{"router_score": "softmax", "balance_loss": 0.00559, "vocab_size": 11401, "norm": "layernorm", "norm_place": "pre", "qk_norm": false, "init_std_qkv": 0.034, "init_std_o": 0.0422, "lr": 0.004, "lr_mult_qkv": 0.5, "decay_fraction": 1.0, "seq_len": 256, "train_tokens": 362100000}
Below are experts of layer 6 (counted from 0) of a mixture-of-experts language model. Rows are named down (a neuron's output weights, with its number) and show model dimensions 0-191. Each number is 200 + 30 x the weight over its row's rms, rounded and kept within 0 to 999.
Before each expert's rows: a language model's description of what the expert responds to. This comes from a sample of Wikipedia text that the model never trained on.

# expert 52
It responds to: One- or two-letter pieces inside names and abbreviations, such as Rhine-h-art, Southe-y, U.S, Silh-ou-ette, plus possessive apostrophes.
down1,198,195,198,158,208,178,227,195,138,204,216,191,180,184,221,191,175,160,151,164,170,201,137,144,177,197,202,182,132,192,177,231,229,200,194,184,264,182,236,167,242,172,163,196,212,187,195,198,218,251,241,217,212,172,199,209,189,103,207,179,195,182,231,234,240,208,218,218,166,203,219,203,155,242,233,188,180,264,203,223,228,231,261,244,178,163,210,166,171,181,212,211,241,209,190,236,171,175,247,157,181,167,266,204,171,168,148,208,238,229,136,222,214,145,254,215,127,212,197,163,222,203,207,229,184,193,225,228,228,171,200,196,185,199,208,224,141,262,193,201,209,201,146,179,180,181,215,164,196,165,165,215,233,203,204,222,228,206,235,238,152,228,192,209,184,227,170,141,187,201,204,193,209,227,156,188,211,168,195,186,203,239,213,221,164,198,185,234,195,202,246,231

# expert 28
It responds to: Final or inner pieces of foreign personal and place names, such as Araf-at, Aur-é-lio, Isfah-an, Zim-mer-man, plus closing parentheses.
down1,192,224,210,202,185,228,169,180,269,150,173,205,180,228,238,195,186,161,222,230,205,269,169,201,203,186,186,140,181,248,221,236,199,232,178,172,214,142,194,160,230,174,236,169,188,215,198,158,190,212,243,216,196,154,242,255,177,125,140,243,161,203,174,198,183,181,219,195,195,200,233,225,175,244,206,180,168,229,188,184,192,211,196,223,155,197,229,231,174,208,178,181,204,216,156,207,195,241,222,183,173,206,184,251,175,186,197,183,189,179,168,275,230,211,234,243,188,189,145,212,241,169,161,196,155,136,220,202,214,222,168,239,234,175,207,173,232,261,210,235,254,150,217,200,215,206,233,212,183,225,188,232,214,152,162,151,187,202,219,195,218,201,181,214,183,206,194,183,246,190,252,168,236,295,252,245,236,189,216,204,209,229,215,188,202,225,180,183,173,205,223,204

# expert 61
It responds to: Syllables inside Spanish and other Romance or accented names, e.g. le in González, ia in Liaoning, á, í, plus table separators.
down1,247,177,168,218,160,217,219,153,218,198,187,210,239,197,229,174,185,192,184,249,150,232,162,194,163,214,222,228,204,147,196,201,164,183,228,192,184,234,146,244,186,271,225,145,200,179,200,208,209,211,176,253,163,173,217,240,235,197,233,191,182,209,231,219,202,168,218,208,272,173,178,187,209,129,172,205,214,241,208,239,239,225,243,217,164,178,193,211,188,198,243,218,205,176,244,218,233,193,154,191,247,231,211,271,197,239,153,230,206,206,233,87,223,192,179,171,144,140,225,150,223,173,156,206,179,218,174,184,165,206,205,186,181,198,173,177,216,188,209,232,158,191,234,198,233,218,192,239,213,149,198,197,242,232,166,207,164,157,186,217,154,201,212,225,157,216,193,224,184,195,196,256,186,164,185,223,194,204,228,163,218,223,157,198,194,187,241,184,156,182,211,198

# expert 0
It responds to: Middle pieces of foreign or transliterated names and rare words, often non-Latin characters, e.g. Lik-ew-ise, Yurik-am-ome, Trop-id-ophis, Dag-ang.
down1,197,201,144,204,201,204,171,218,237,265,159,203,192,147,158,201,204,205,195,187,212,157,200,225,195,227,228,229,196,185,223,244,198,199,207,199,202,153,253,208,200,219,256,216,205,214,216,203,174,225,202,213,273,179,167,197,168,149,264,186,150,202,167,248,186,226,211,125,188,200,187,189,173,221,188,204,158,242,160,191,201,197,202,237,170,205,206,218,165,270,260,222,254,170,239,168,216,201,206,241,214,180,214,208,160,189,226,254,212,176,190,168,217,247,236,191,123,153,165,179,174,218,163,145,214,190,210,258,147,201,177,153,235,223,157,195,182,207,134,209,246,183,220,156,202,212,164,179,240,200,188,209,231,163,213,186,152,278,183,194,193,204,225,197,205,183,161,220,186,185,258,220,195,212,218,209,238,164,231,230,191,205,187,150,202,184,192,166,185,217,204,225

# expert 50
It responds to: Ending word or last piece of a noun phrase before of, in or was: city, town, music, tram depot, welterweight bout, German.
down0,119,205,214,173,135,223,211,238,202,197,198,167,222,228,145,202,166,229,186,171,212,235,183,183,190,214,229,231,192,210,221,168,208,193,160,186,167,196,283,196,151,200,178,202,216,145,168,152,166,193,213,177,208,223,223,110,257,224,224,215,182,221,232,145,186,173,209,211,211,220,232,196,154,228,189,227,179,222,186,210,197,230,220,166,205,210,204,159,244,199,201,281,202,227,174,227,231,194,197,199,253,172,168,219,188,237,174,201,227,215,185,275,219,207,203,184,122,223,216,150,210,219,164,162,225,189,184,225,231,198,223,144,241,146,211,182,221,190,225,209,196,171,161,219,241,176,223,196,213,191,163,174,255,165,215,178,198,257,205,249,182,207,188,230,183,211,171,197,209,168,227,185,211,194,172,241,195,201,234,202,127,179,185,210,255,203,179,205,179,232,226,148

# expert 16
It responds to: Two- or three-digit pieces of numbers, years and decimals, especially inside geographic coordinates (35.06, 74.56) and results tables.
down4,207,227,147,167,142,200,219,219,245,190,196,166,213,253,168,223,197,180,218,197,179,168,208,183,202,184,133,218,216,210,172,190,207,185,222,188,255,199,175,183,237,257,193,188,198,243,174,173,190,199,227,198,203,160,191,138,249,181,226,182,219,168,196,167,206,171,218,170,171,191,210,146,126,185,169,229,221,220,214,152,199,169,233,185,154,258,165,188,183,169,209,185,201,184,186,235,210,225,181,255,238,173,224,233,184,250,148,215,165,201,186,227,160,162,195,188,174,199,223,231,246,210,245,222,182,167,200,185,190,222,213,257,215,201,208,192,225,194,193,198,192,264,196,277,225,198,242,214,196,168,238,210,187,116,196,203,238,232,180,227,184,186,162,275,235,225,212,216,191,176,215,186,161,248,195,184,212,220,249,243,203,141,232,181,190,171,183,162,217,181,248,145

# expert 21
It responds to: Commas between digit groups in large numbers, as in 9,500 and 6,000, plus other commas, semicolons and decimal points in text and tables.
down0,234,191,197,236,197,230,169,166,234,196,174,220,189,200,218,246,200,221,206,184,173,216,167,187,170,174,227,217,187,171,171,172,269,146,192,217,208,195,206,243,198,189,233,172,196,189,204,214,249,233,200,183,227,176,134,188,165,210,172,197,216,156,213,210,182,204,173,155,183,237,125,223,194,188,201,194,243,148,163,134,229,192,171,208,204,175,232,198,190,225,159,258,213,216,206,214,195,183,198,209,163,143,212,242,187,176,147,209,192,171,187,190,164,198,215,232,171,318,165,195,181,166,223,196,168,207,248,235,216,232,127,167,237,160,228,240,212,221,178,274,216,205,170,267,197,205,201,205,217,224,257,163,193,189,206,195,207,235,230,204,152,138,190,249,230,174,262,187,186,224,191,220,215,192,182,170,208,187,220,234,211,203,216,233,174,233,189,201,161,164,183,237

# expert 60
It responds to: Everyday nouns after the, his or a possessive and before of/and/was, e.g. death, life, war, city, wife, success.
down0,167,211,197,237,190,210,217,155,183,238,200,241,173,210,230,223,213,217,140,190,190,214,157,173,169,233,132,250,207,212,198,172,236,242,166,203,228,231,257,258,214,124,210,265,201,213,176,197,161,144,179,217,183,163,191,200,271,185,198,217,189,262,190,178,260,212,245,182,167,189,238,190,175,183,244,239,208,181,157,224,166,239,225,171,305,231,133,238,169,238,217,162,213,219,193,171,210,186,167,250,219,249,157,194,238,236,232,213,184,200,195,175,229,179,193,194,200,164,171,189,215,180,237,175,192,210,185,146,248,181,173,202,232,218,252,190,183,183,219,247,200,161,183,170,226,184,238,175,160,168,242,221,190,197,235,192,220,182,214,173,212,198,177,204,193,215,183,152,241,181,215,196,163,166,187,212,196,194,202,168,195,191,211,198,195,215,155,190,199,228,184,186